Experts of a small language model.
Size: 14 layers, vocabulary 16384.
Experts: 128 experts in each of 14 layers, a softmax router.
Training: a variant of Muon for the experts, 1131M tokens, 8629 steps.
Below are experts of layer 10 (counted from 0) of a mixture-of-experts language model. Rows are named gate (a neuron's input weights, with its number), up (a neuron's input weights, with its number), down (a neuron's output weights, with its number) and show model dimensions 0-127. Each number is 500 + 40 x the weight over its row's rms, rounded and kept within 0 to 999. Numbers have three digits each.
Before each expert's rows: a language model's description of what the expert responds to. This comes from a sample of Wikipedia text that the model never trained on.

# expert 58
Description: Technical and commercial nouns. Pieces of technical, vehicle and finance nouns, such as "ub" in cubic, million, fund, car, "coup" in coupé, headphones.
gate0:461525504496512515562496470477494501516463492510489488518494571534522534528541497557404490520478530508549477538447510443505506505498441480494446435534504554467442543512508532491517506524550434470444483445491557496518449460570593512526564458497472527432505521570480495510501518513580456472481510462543465520530477411541540457497471458556491468497502518459474474510505449513491533482508
up0:541524513527503526493470525516506513440544438482483530496442495476463456433495557447549520465564470473459546467496488511435486511496541466526508521471508479573566515534486511532433497523443457538539505562475479422489519536488525526488519440506526519547486506461490508513554499481541552499475483480397480447502515590444486549467497476477536461507553527505496495482484491482470434511462
down0:470479483523503482478526429487521455430481555511477441458498454518513486468542518533579455500416535599437548475534492592464536530459542566463533578493543416545521529536438491530472518437506534551469558545450535537553485425473482517469490508507468565496457473472493483498522508473408438539486486520530499508503543497460505551522488499555479437502473503540539517544476515480537538495532

# expert 6
Description: Commas after nouns. Commas closing a noun or name, often fused with the next word or a closing bracket or quote: "er,", "),", ", a", ", its".
gate0:548537468458480481493511492548506530534473519497536530459508472493533598551493525544487538487535556505586498522499525451451515458510463566547496499526475514457456553505481482620500510457532486434496460500437541495499470498506501480518525467509493481415502526491452479455533472522578458524469529410497470516511542469538515492575491482508366542449464546432446572481512442477507523524507
up0:459484478529540586499502463483494464491538440514512433486446507474483474493472532446464482523547475525487521512458464444453455577492499477492480549466453505501516484469484553501456501515420445557509561594537495505473499495537543517569441454473522508519497451506443441463473470459478527480482497579477455438542458519467469496437449496481535439480568463486473509523437484486471492511462
down0:469431505488451441521534569482470471455445536521481514502462504607484542494476546463546496523432460511274584437519553517436495473561495513475576501471537474507540526512557497512489481506515471458500528510432447484472555416503506478447505493406443432561452544559535476517509548512421546552553478575439572529498525511483541494472547480473513520519541465516522601517506521461509490525528

# expert 14
Description: Mid-word syllable fragments. Short consonant-led syllable pieces inside longer Latinate words, often after prefixes like ex, re, dis, e.g. exonerate, exaggeration, Esquire.
gate0:445517480479536537604465475536528542551495499483509544506499552524518512517522484599405506526560546547472520530463509478505569454528485481486511441574452526530505533520468497480522551493474515471462510582451550484507451439595575499515536505562503509438504455528423463485456474509535543471475492444488501524474552507534553463497487422495524467496434589446410497524536476481480488494509
up0:518462567552471481457477498489541522444467451534531493493429534448491444499469507439522461458512480495478511522447533433399445547466491475530489523469465513480511565488530525548437513473509474544510504487474461397474515584439512529520435419473513508457484507464556463520550491508502506496514494529465513463565444526466461489485533464487533465499527526518551504479446509553488515465491
down0:454505497438537465471511509479507563494424540487556461509444540470471426504461606511562459537453429494395506491433484552500493598453429528457528527491564526463483611521555514483487443475523482517511491479517554516483492418495488471452539544468526492537512506552561531512494523514458499542560457502551491510547489482488448573559453441461506495541514426555458614509524533482512453513543

# expert 50
Description: Building and architecture terms. Architectural and material words in building descriptions, e.g. gable, roof, windows, stone, brick, wood-frame, and some fragments within them.
gate0:513530557495453534525463475545510520473529483520468463534506519477499532517496514572460479489555509509501479555559475467463570438479494482543533457541498604477496509443510459481497517542554520463502477525491548570502512430602515499523509452580491583442503529509423491468545536501557465460532522427515473537483494511552559479531485405459450479482481471472429592583498417504539506501521
up0:498540498535448543474503477458497485405559505495502502459413530496505471476544519470487494470578546481549492471448509447449490535508478471444496540490496464481524536521458485565538484477476476524476516520519488417494475528545545541541457398481482544453509452509443464473523464462526519513514507518461473491576481505494511563492463438509553461472547609517498474533495501518438490514405
down0:514451495462574446569537465490587450474462538500511541490515509507533542495510463448532532499488445452414519423416562533501530570531516522561585608484569496523501564579493440508546474503496610529567447480527483598533535500503528502482495528445504564489494499573490447494495514456433464476493482534555540506558499512439529555465525467466501530516478457504526496472595556430538448475453

# expert 33
Description: Number digits, quantities. Numeric tokens and round figures in sales tables, votes, durations and measurements, such as 50,000, 100.1, 20 megawatts, plus among.
gate0:502543511514552551500518469494508501574527598521500509523476524473544563507472497516418502536534555532492538511444508399445540448485509541484487481545516545537499537571496397531531534530500519497499507467485535494527519466553446462540488450497463515438513518539404431493504496524523450514487531518508559530486529508483498497523498480516522446496491496464448497526492507479533535472526
up0:499517474542483500525473485493494453405455423457516486494483566547456491493523502467539505511511473450494471542527500472473491608475474451513504500483502559493522554502507585531490499524494405570517503553523443432476444485477573550507520437477495528534502418472499454518457500493526596482489511485429495402578453492486511462462495468487521466507584542427505467546454437485478443480456
down0:564430519465518483493524542434430546493482483528532479543453570465536451499499473506561433495535519493377562540586510542494534583530485613449491579530532440472466498477554495449419424497564469501542464527476441500464577490479422498465511500477519534481481532487518546479491507525531499574438515478541523493490481544511498450478529530506503507479522521535509501431521497564472486530480

# expert 39
Description: Scientific word fragments. Mid-word pieces of technical and biological terms after an initial letter, like t-y-rosine, b-ic-arbonate, tetram-er, phys-iological, tor-pedoes.
gate0:475490517526492458487535417582523480539499479530563485489476542536528556547511495471420425480578534538540512597421429424515542562446457497491535512511503542483448518560501487498502498585508548454503501511454506462493530436578510439536505468514483552434481502499425492513500474460520441471492492485451439573480467521493531533479476463479444473462485507392470466527496473473444497518541
up0:456541476445493524510505583509506511467529472496450492498459486465468427426474535490557560488506474476478480509511519483443444496494474476499489483507466503542526578524448556502533497548480461547462526527509497522491500545507530553526507367481481479494525411476509500501480505542556525493485486497488537440559488541485496505467473491578598421519526517556506502480498467551497503437465
down0:489499481476503472521469565470486509462479545519464500515473490537531480506472521513576471502466454510361496473460564538484496587532521523498434563503510527492485625545517428485554462479524465473503445521524542479473518481462454457433510499507516486491528509481543568498522459478511485549466507447541498461487490474475463535526561534488462448532451443525472532485518490495514498551459

# expert 7
Description: Verb and adverb continuations. Word-final suffixes and particles in narrative or review prose, such as -ly, -ing endings and "to" after come or tried.
gate0:545502482517491506532503453517539538555494484471510503489450450470520511502485517498505484557467527506557541515482458455493638504486488497551510422551508524487452489482483485548517531537526479484456489522466550454525491532524466493546495433500497511500517522465406468500516526465527457508484562450446481526464455456545590496523438529505417558535445512435450498572546485571450479556512
up0:502514522535469548546534513498489502468441462497421500516445464510412431461457544442548485576403459497542578428484438469506524549510501491514500477509491498521502539536466526554499568502479423533472535462481471437488456612525486556496511423462487505459472420488492466538483499478472461493503510468444480476555427502499478528483429520545511517548511521539514488535489527506477369486383
down0:518501513433563416473501501504401485419455578534468495530507461587488533464539544430507518542476476526364552546449509505523504575527473519551492496524528515491501491564505451501462482475463491529521509465435492500478534479435447485475516510501457496579492496523466477472473556500463464496548499526560535458493507501478516516546472510525527541539438463508504608459521452543487521475475

# expert 8
Description: Conflict and action verbs. Verbs of military or harmful action and their word endings, plus war-history prepositions, e.g. repel, terrorize, killed, prevent, near the.
gate0:521528571518465477514500500611477518481518498479549482519483534519536587504489487443463547508487618549512434495526512419520484477489493502484491503544568551492488528496493472519521509517494516398481444471514523516538464499510512441474495418526464432438576539482492503519531560513547534465503548379479462563482467499546526506540466485564421435530442498421484423469482437476515493509506
up0:511546579538498554491473526499515479411479420515539502488472461549476415459545532440475494480498475527496556421463452460456502576447552477501461512540515497533446576518479520518502459501515418504530511462497474409470474500533528526577542434481494472465474498458447478461435451473448492481476481583464492414468548543472454487453498499483454493514500522500536480522480415484433511576430
down0:509486460423495441529533465438466505469470579538475486518477506545473409519492475533502436455486480519348509484509514568511478572546532485495553590519433483563478499468457456428527500476516523504568518463518516532502586418480436501454446497470499486500525455515575467441531540474415433426466501500479563499500484508449431522554546504487509512533545516557551528505546544470556534464493

# expert 17
Description: Sports stats and totals. Numbers, separators and quantity words like all, across, throughout and in the in sports career tables and season summaries.
gate0:532522483556547450499506446563490471543510493442531549514500537494525533535474485484423470561526557541542487527526478493489565469485528547513457494550502497464509451479454477533503502516567497450448475506485580509508493432517486507605521480535503516411538504497474425497511519496526543501512512419493510538493526507473542451506545473472464529454449507432505445535547473551472545491459
up0:471533518481440577475444490496500513428487387497527535518460561546486454512494528476508524418450460483490551502380470409499486596506492514485496577523465476507499594521452541500514494436491469578476517503514514449490468463488556502515495464446475569507468424482456433531510498446504525521472438533505485450583427559486450559448426525554541465534514502478564478547459488471427455485466
down0:528479542489479464445462493438521499459466573534498420451491515483528512488458468522566465490416442565330464465464471543451540580545516508473485515500559452515543484538525474499480474482542536508570528474497500516543471487476404503479468481509449561437517465534526501544548490582463451495523513508503505448522491523452466537557549509471537447513574430554480601443509583491547463484518

# expert 51
Description: Line breaks and colons. Newlines, section headings, colons before quotes or lists, and table rows, e.g. noted:, includes:, ==See also==, announced that.
gate0:515493500506507474566548439504480533511607482541518478576469516469524578548471543452430487476572532543561483503578447410480555480473485518513526491561526500511438551545524487514520563542433548517546497503509516467565423483581537494543546511473526424409490487472481432500511536506521463476483517433487489537498498547557493468520468463480422535457449563454500486530500419505531535486541
up0:481545546496417465551448492461458496430522479491491465420452534544502404449515494447452543499529478494486542472413488427471463510475470450516495497489450522512532579491456497538535514536477447544514533469472490462444469534482530537518495433518498514547525475440487420537514391468528522518470487526500514457476451477461468503468434467528533425514549563447519518487456464492462502510477
down0:457468490468466459532571550497517488445464516532503447428563516517511459510435511497573490537457499456312438467491554580493529518530468546509558540554497481491527568543510526492490448442485505480561566502537514566467475429456458463447506582487466526479479434425500520540477508502421476578499562519515622498495505538468503462520534486408488533559551506489496553530517474531542517536472

# expert 26
Description: Nordic and foreign names. Opening letters and pieces of Scandinavian or other foreign personal names in lists and tables, e.g. Kjell, Jakob, Gunnar, Kjetil.
gate0:515507498522491465494466501491443539514575489498454480510511484513531560451539491530469432496537523534516524492478515489523540533465491427483508458553521526529510488551483442502562522506518486486506444537483484511511553408557534499547557486566415508407485513494440463508479518479562533477511556436433451531488513522564559472535424461492500441477499521442471495500506483481515500456526
up0:474528571512463560517507539544533487497503461472526527459474540526453471511449555440473506488549498467501535505483489398419511530483477533514500493463471549490525561562499530543477488506504478546501513507499556465422494578507511514446502419538498586480503491526464490519507442478485562515445532553544510488490460488532460530444473464532500453503558554514492504515483492522429503534466
down0:491477427449518455533486486573528575463514497512439517529446514503498448500454505525617515521451477471380500416487503594481515567544501553492523548516570534495505538540567479442463531465447486539549546489483474461528530484459449498499508578536561524524475484517509561531506470492471494535529483504508508457479540500457472556505492500490545487556498459558498549481548495542529517527522

# expert 23
Description: English first names. Word-initial capitals and first pieces of English personal names, often in credits or lists, such as B-ob, Steve, John, Mc.
gate0:533509520529510501536513454549482511533506532488484518439520540470545553500529458588443508533570553560557465461507539412529517463497510472518488496535529532487493549460465483525525562520540529447495511477469525438492496458544521447509482447539443526397484521544388492471481463493510519439510518425516452526477543514517528524525471456477496471553477576392461506509506470461554444458506
up0:473514508500475542505476580469512513473537467502533475547431510523445428497473537453477482470459468460420550584492468453401487530474524492495469498470448511534445519579470544540472452512443408597541510530520509482497488526514559535517494427457519492559477418431509438492492509501549517490420476528463562474583487499493447477451499513558539450491515521518511460565481460505438529511478
down0:477462505452564516522532517479513510449441548534435492509510481526499486491509516511558480482515417478294584461473513537424478502564491520510554511527564488538510564581574489481517443509535503548520478533521516504512523448474454455418480554510523460535502506479558498504483465556462467494575502494548526469461513552496448575500526519516501524515478414540501529468545504507496535519485

# expert 49
Description: Word-ending syllables. Final syllables of names and technical words, e.g. -ine in tyrosine, -one in Wishbone, -ley, -dale, -son.
gate0:435523502561504534498608487535498493571506513477532506521520555497503534491477470562422509558556552535491564535513502467460563472457511534512530472547456545483478528525526473516558485485522540480488471502489538488535460478571504486543518527588461471410506521522472474488532452517525546424487505493528447585500552510536541485488426480510525457483483519438465421526515469516447496473553
up0:494519498538443486551468477498488505468520499489441474478458502463512484485544556469546498483558483463518487463501502421481459530433471419464448503482536514564510548498431546546472549531497414546468508526471504559438561491496565501453534406411498544464503481510427459463463520446509522505471516491422555418573437575559455508524530501529468467503545563511484580486461454469511483466458
down0:455502564442561485525534521497490511449414581547516560466485499504461412461542445535524532475480467459359481379434529531450435587519511510495518533520506542508444537476528516454459456473470482476504499505526486493514548415476456472456506606484493404454500564494485554519485464500439518524500515551557521445490509492505492545516490557488550503525538410557474513450551480564508464544485

# expert 54
Description: Paragraph and section breaks. Double line breaks after sentences or tables, section headings like ==History== and ==See also==, and paragraph-opening "The".
gate0:407446448513548471467572466553538538514453499518539471493443504465537576520485538445498436499431563517536518537533548467461526468470470476537527459525548495537500544462532510504529539523527538475443488450451491525490494518575478444500560498533493435440522441550448490472498500510527528449527513461475488534493469483560545489514567443547447499465491533488474453538519409410464480486484
up0:541550565479507589501452493492455445484503499469466500503496510549456495441461459509514555459587485546500500492475440464487454509460531509495470492504495529451473494508507460500500470497436457536557535559500564462526457477455594543543479407458505544547507481415475479538503469486520476527477458498475477469546546468422465485454460535522529397494525493506485535498426485541475565550516
down0:504475461444516472545475497538472484462465519516418463476500459558477490506448547510539508502501427507302492481476454542478459577527539469460491527548509532544511543516540548465552434458443500561595570534540482550510530470449519523494514518450574499491525466525548469528451493428519526522473489511482541450520468478473468487530471470418476477522563441511527573515521520462476472499488

# expert 40
Description: Surname word pieces. Middle and prefix pieces of surnames, mostly Scottish, Irish and English, such as Mc, McC, Griff, "enc" in Mellencamp.
gate0:497511539553556585539517473548473492542562534476482530509460553493471569524530457544443490568555514518519498516490501405506547456445476505491473494552519551516458546536523428552500492500560523537509476487516537492510518438544534541563543453497425510441484491495398476466540492493502517469463508470473460558495509578537490491473504458510490503525494541426453457462517480485507519481503
up0:458520511496424521521519577467508499446510452542504519500538518516515419432481578473504477464515479492539534519477520502462463501515536519488496438519501488477499546523435583500489536577409453503463537506446520478480430514502544509461423432505600509500471458523542475531456522488555511499493516453521498457564445468512500519502447508565502424467493553520526508506436481492437440493449
down0:519531522454537468542567499523526496392467508539536497428460466547539462504512529492532502451501437463400489456461484634489506504412561517494518565497537508522490561554549475518461477521568529510496528520508435460517492500481442478475499551533521518483527562492564514529522516473524491539553457499551559467506519540486413514507481513483508536532469414427475471449552519510481527485506

# expert 35
Description: Line breaks in tables. Line breaks ending table rows or list items in tables, infoboxes and section lists, plus infobox fields like - Born: and - Location.
gate0:505544482491502576505546486537470518568531542497505508567471508556474572532518426513436479487573505508554497569414475429497511528485516473505495525543542537469501496478538585513475504489551506505505500496403535512516440441621499470579496424484457479382548469487392500497461456502522482499516535447497463617506556493554566500516424457499450506496432479483471473491567473506508560509512
up0:457530549503493526547489508485555455509492465504512513459401521576510467440506573441544532490520439496543555443456460466471487526460506522520452510490418534501470544495474521553526522467480462519481487486517530441527452558500521562494523460416482507438429466426475465471481487481460512482508492501500507511499521574491451527400434478505521443514555562470498487524420477514470480490454
down0:520502468454528473470521500539513524430404491506491452498464487543553469467520492500545492479414482514351499508514551487496467527581547548500505482515513462521480465489522512500509450471518421497499470522511555543493557449472426454493492541465581497549594520500537523513481514457385467478507430494491529476511478575421523507509504521489579522538524482447514478526510485526479530544522

# expert 21
Description: Naming and classifying phrases. Words introducing a name or category: called, known as, as a, as the, is an, refers, e.g. known technically as a.
gate0:445517521477428550575517504529479503512537463471569517506489450508574561551479500518436483480491596517571517492525507456513524498481524484550481450569559495512446493474530541523549551545549492499592518477551540480501497477525514461493528478569441499473484511505447454423508525437461562454499532469473484573476482469499561415577486508469482451573387550430434468573537464466523508521536
up0:482522510557566488424480496471515543465503415579467505525469513531490439491512542418521488504552424466461479559425517428448491501443531460465511495461500587530593563524477463482481482529523504516481527546406505489473479530537514543490434508453525514499505410531492464563468467577557448496433507503455496426528447534462474549371527489550516489462600505508481523511428472525472494489469
down0:539393480512536479524479531489523451442521536576503518468530488546446482515548512510566559478492494430344555454522510472491490540525541536515570518516504509538436543622504461501452478460490506494554530520479535578497581501506502555416495553471531499510534544514534569479461487596508477415516472512527539464531541475472459536538542488565535405513578478495537519484546462485493489517465

# expert 36
Description: Table cell separators. Pipe separators and first letters of cells in sports result and chart tables, such as score columns "3–2 | Turkey" and "| L".
gate0:468547525488550567543462466543448525537498464512527533475524522542477540500551441499414548518557520507539525496484520398471559465471531502445535463554508509590469508595508484463529475532458525465488494558547571517558445488558527453545546458527545510459453540521461505528496506469475484468485537509535430594479517562551589499470490477476525457497468516432472495520505440492506468447478
up0:499450517530496497476486511481552546408505497455474477502394585532518471477471595505539434474472504509466500471435484511464439547492498456517475559465476522439487544415458554518469513498486391548510537450440470437470499528494514537529433447499500556473522445494456438483471472520577540482404483447431525428512461480496442512493447510531504529490526532484524509520442497495507473525461
down0:490434442525496457535470477471490491420466546514470458470498500504444496483484557513529519523500338486304459458447498562508432490528465530513514546449533485467464558521553455517497480485601458514531521529510485498557554461493476511501427567567496501490530490562535477484490578508520514513481476506432492446523509556429520528523543467469587517562543455511576561467566527532519510533485

# expert 37
Description: Causal and relational prepositions. Prepositions and connectives linking causes, agents or means in explanatory prose, e.g. "caused by", "due to", "attributed to", "with".
gate0:557520566536480477523512441534454498545544464507527552489550485464549524528472532573428475567549516545535499563495476487470497489445514472459530431550490464551420501512499460505584459474525504450484477548486476475576437525500507443505524461497475439457461528488419520475547546479509515468540521431491450525490454509600555480533484446531512544456458496458469508482527523478506496518496
up0:527453479543529572513467486474518487488511396522453514473478520496464431505460548465479443498460497456437538499393455485443453547485477468489448539485476523516482542542496499595520502488438430588516527521511471495464479512523491531472428434459472557503504507482466448517532479490492527512452499512481473423563494563444506505467480481508516457478596516526492548489420503524470446459451
down0:506445467477518472510475454496544468431420555514506452470485483569506476489491475432526499458442519476413612518535456583468460569498529542443515499464444519462508537551560547471465434483545529510473516430540538595489534429499514523540506510511483553500542537501531467512435506458536459497470509528432542385511557460427472548569515550509439492584560449554526545472487488483490476505483

# expert 41
Description: Digits inside numbers. Individual digits and decimal points inside multi-digit figures in tables, such as vote counts, attendances, areas and measurements like 29,732.
gate0:469539517493585507460488504547525520507504516478539506471501516504477539504479461493429512544533562547540501533474489468444572439494465501516459463545518558500475515496467460526517498491550507455496540496464567527483542552601492497528531467522491463419543542477481502461555516513553461451501538532493500542441465504546581511545508492549483516485442560434458477561504440528512535497480
up0:463541508511428499529505560498513480468506420527460507441446519491491443495471553468532517473523434486455526438434519484524462581452489446489510528514510477542471581524461544530477572551475473569506488532503480456470477438492563553577468432538497575502467385478468398565454468478475524498448466458498536392562505569494435489453520486496497392521591475503539511447451501479479436513471
down0:538482550473497431489478472470478525441472525500440492463531490491507465509498473502569452534513467491335562521507469574496533579489521563478499573477459442546456499526521529479458462493510447577503525547525589439543542439467424516494453572555524534427494535521496529501484467494495474475482454493594518479499476569471499510515490492478481509566484431559451513521517455466482484433518

# expert 56
Description: Name connectors and table markup. Connective words inside proper names and list or table markup, e.g. Cathedral of the, University of, Borough of, pipes, dashes, headings.
gate0:541540500461493531508520494516520540511485519485519517475444510539481543505528528536460480487498583559497441529459533433514513515488552513512484488554510512497413565498540470550515465519446524420511487476489461454536480440542501473545500527591513483462486490469465527452438537505484529489470485457470463571511510566492575538481436524478493473497405558427498498523540519528503593487468
up0:428528452550532547545518488466563510424502408526459482494469469589502421500468492542511500486494484454549553485458466467399457501472475499503466499515522466514500477467467612509505527534505444608482520497502519500450439500500570527532474469447492506538469420485521457549515507471506531465541486498483524419515477551525538521450544532487459439451510505506494497543465478466468475462452
down0:460478464497583467523514514506493482483458478522476460509533485516551521514512517500541543549468443535305556416524504517502465534556544483496556520527525457571588455548509522528519452452531529543568468463513480528531482521473516434470474555509542514560444466490469544486496430493485509478570516542562494448486527472426465489542525532504489503508586511487504499446579531539430487468499

# expert 43
Description: Business announcement wording. Words in corporate and government news prose, especially "out" beginning compounds, "announced that", "officially", "commercial" and "for".
gate0:516524519497512536492519455568556604485558513494533483496439524520529567507536545502424523447493495532558451541441507449453548480428484535551456451530489501508480560477438476518502548517479500425481468537510532486521517462586516465559500452510503459454496535551450489514523538513576474436537543391474479491525540500529516517470502465524501536486472533427536458506524506497530519486492
up0:534502526542501582530545494464483527446515479479510464517444533472417426524523571488531459517514454509512516509413496458418505520414532433500532502511498512462574592510464534499544523558481508559484519489559520485490474540539509504486512434393469537542482394490504411445513490475545498499465521515477512481533462520448485464460519417512546439472541516477550526524475487491410460479462
down0:462469446444523471480543597457492473439409525533437485463530406538548505555465529478633498511502501520407579458482560600532455504552495496498538516487513451536521482515490485471473492431567530538581555476458519518507535453449464518434539531507529529481489448444535545512538479523446461506551438569555571552517501524473458518552559515503489461541519497491466564492493455517531484469495

# expert 55
Description: Articles in math prose. "The" and "the" and clause openers in mathematical or scientific explanations, often near LaTeX, e.g. "is the", ", while the".
gate0:564530521490525541487533501491507485548539522480556486508529494463511555516588457504477559480526506557571479536503522379413505448446477466515433472555592470502467516459533460507530507493525488483423518496475525462479470499515491458554447469519412479421487491541484442474558536462475557434541548470438483512427490504585584505520369468489470517454488534460565489491509466432501531504488
up0:477487507547532576470492514520462535491550411531542444475447515474463533472487539469506494469472462479564527520398503396432498522424490471525473499454556490468512522484473502535465515521484441496478543508472493481460525582522440544493461363432488534489556482532475477487482503518522504445462542526470479447530451551498496516477471479531501512474543508502518491495456525454463476473469
down0:483440512533508481532486547515468476541469504491478505476494514571480422499465445490575505485448466479360567451517517516495512525581436491481509509451522518522446533550577493424498549528511508515526533481511492531513520454530506606485480576487556515497534503501512561498527483565467496506459487530564502477461505452425501462497504567450511523514532489537527514510488491450505484522567

# expert 47
Description: Pieces after initial B. Word pieces following a capital B or similar initial in titles, song names and labels, such as B-it-coin, B-ic-ycle, All-B-ig Ten.
gate0:522506505500398489528491463538476513600480516491470539490523537521529547501518495565436483526538589559522529466488479468531545437493484504455480498542529578482451509541544500512483515539509503443442511497569485499529485395491537450511551422539468474495532527467403501477467481467542471472459498451440516515517528493535546538488459500562470425470471498428447405515546466426516536494459
up0:465522534537571534455510514500544510413494423487456494491436543510470435484449568442546468547519447459511487526471528465452475579472505495531520517512518518507468549540438514550508509500520446529522533557435528485457452545555556546521449524431509548455461448511528482540500513527539563538478507546495495444535446504490473464429494513530556489537556522528510537536392477559446499493536
down0:499470502419510484484609460500513529474493536495523522446521443483453491452483527502560528443502399482333551501490443556471470601521513515497474541541614523555470540541508513476487444489506462563505540491518505541517506492488494451490445577513505479485450455475504553508525506534437494517540537496547513446466506493442562472454480511445508542580519464550563553497521464522486518506508

# expert 45
Description: Adjectives and sports actions. Articles and modifiers before nouns in sports play-by-play and descriptions: with a, for a touchdown, final, strong, large, winning.
gate0:483498521511417476532482542513519481542555513527510482500442534492511511502492498565425464470522561566480544460490520551482506535496465479507567490542483513558475520469436563510464513510516495462525479509497524508505486496582556507493517438470436533447538510567472484481454534457515520529530544438556417583489512535572463513471510435500492505490439544471454476552568505516512483500505
up0:528515535508527569508427431497504464413490490467452497554500510531475433496495526416526546590522437459512503459428479405439521535489519546498520555494491557464498544549487496467510486546480484535478513540400508473502487506501497508537503439475509526499454439461490450524519438509550497486364538498362525426552449492466461461461451474503517458540595539467497511556445475500485527474473
down0:438455484490540510494563525489512565457452526551493446509481465559555488480489526545554561474489462459351526481486504566505525502470509553498578558431546508530544562552547475440526448428490504465498489492482514494452512428476463480480495514498523467448571466485500483525523499521421482576482472496511500520493508545430471464490505543483545479515527512530513586551500497489457505478482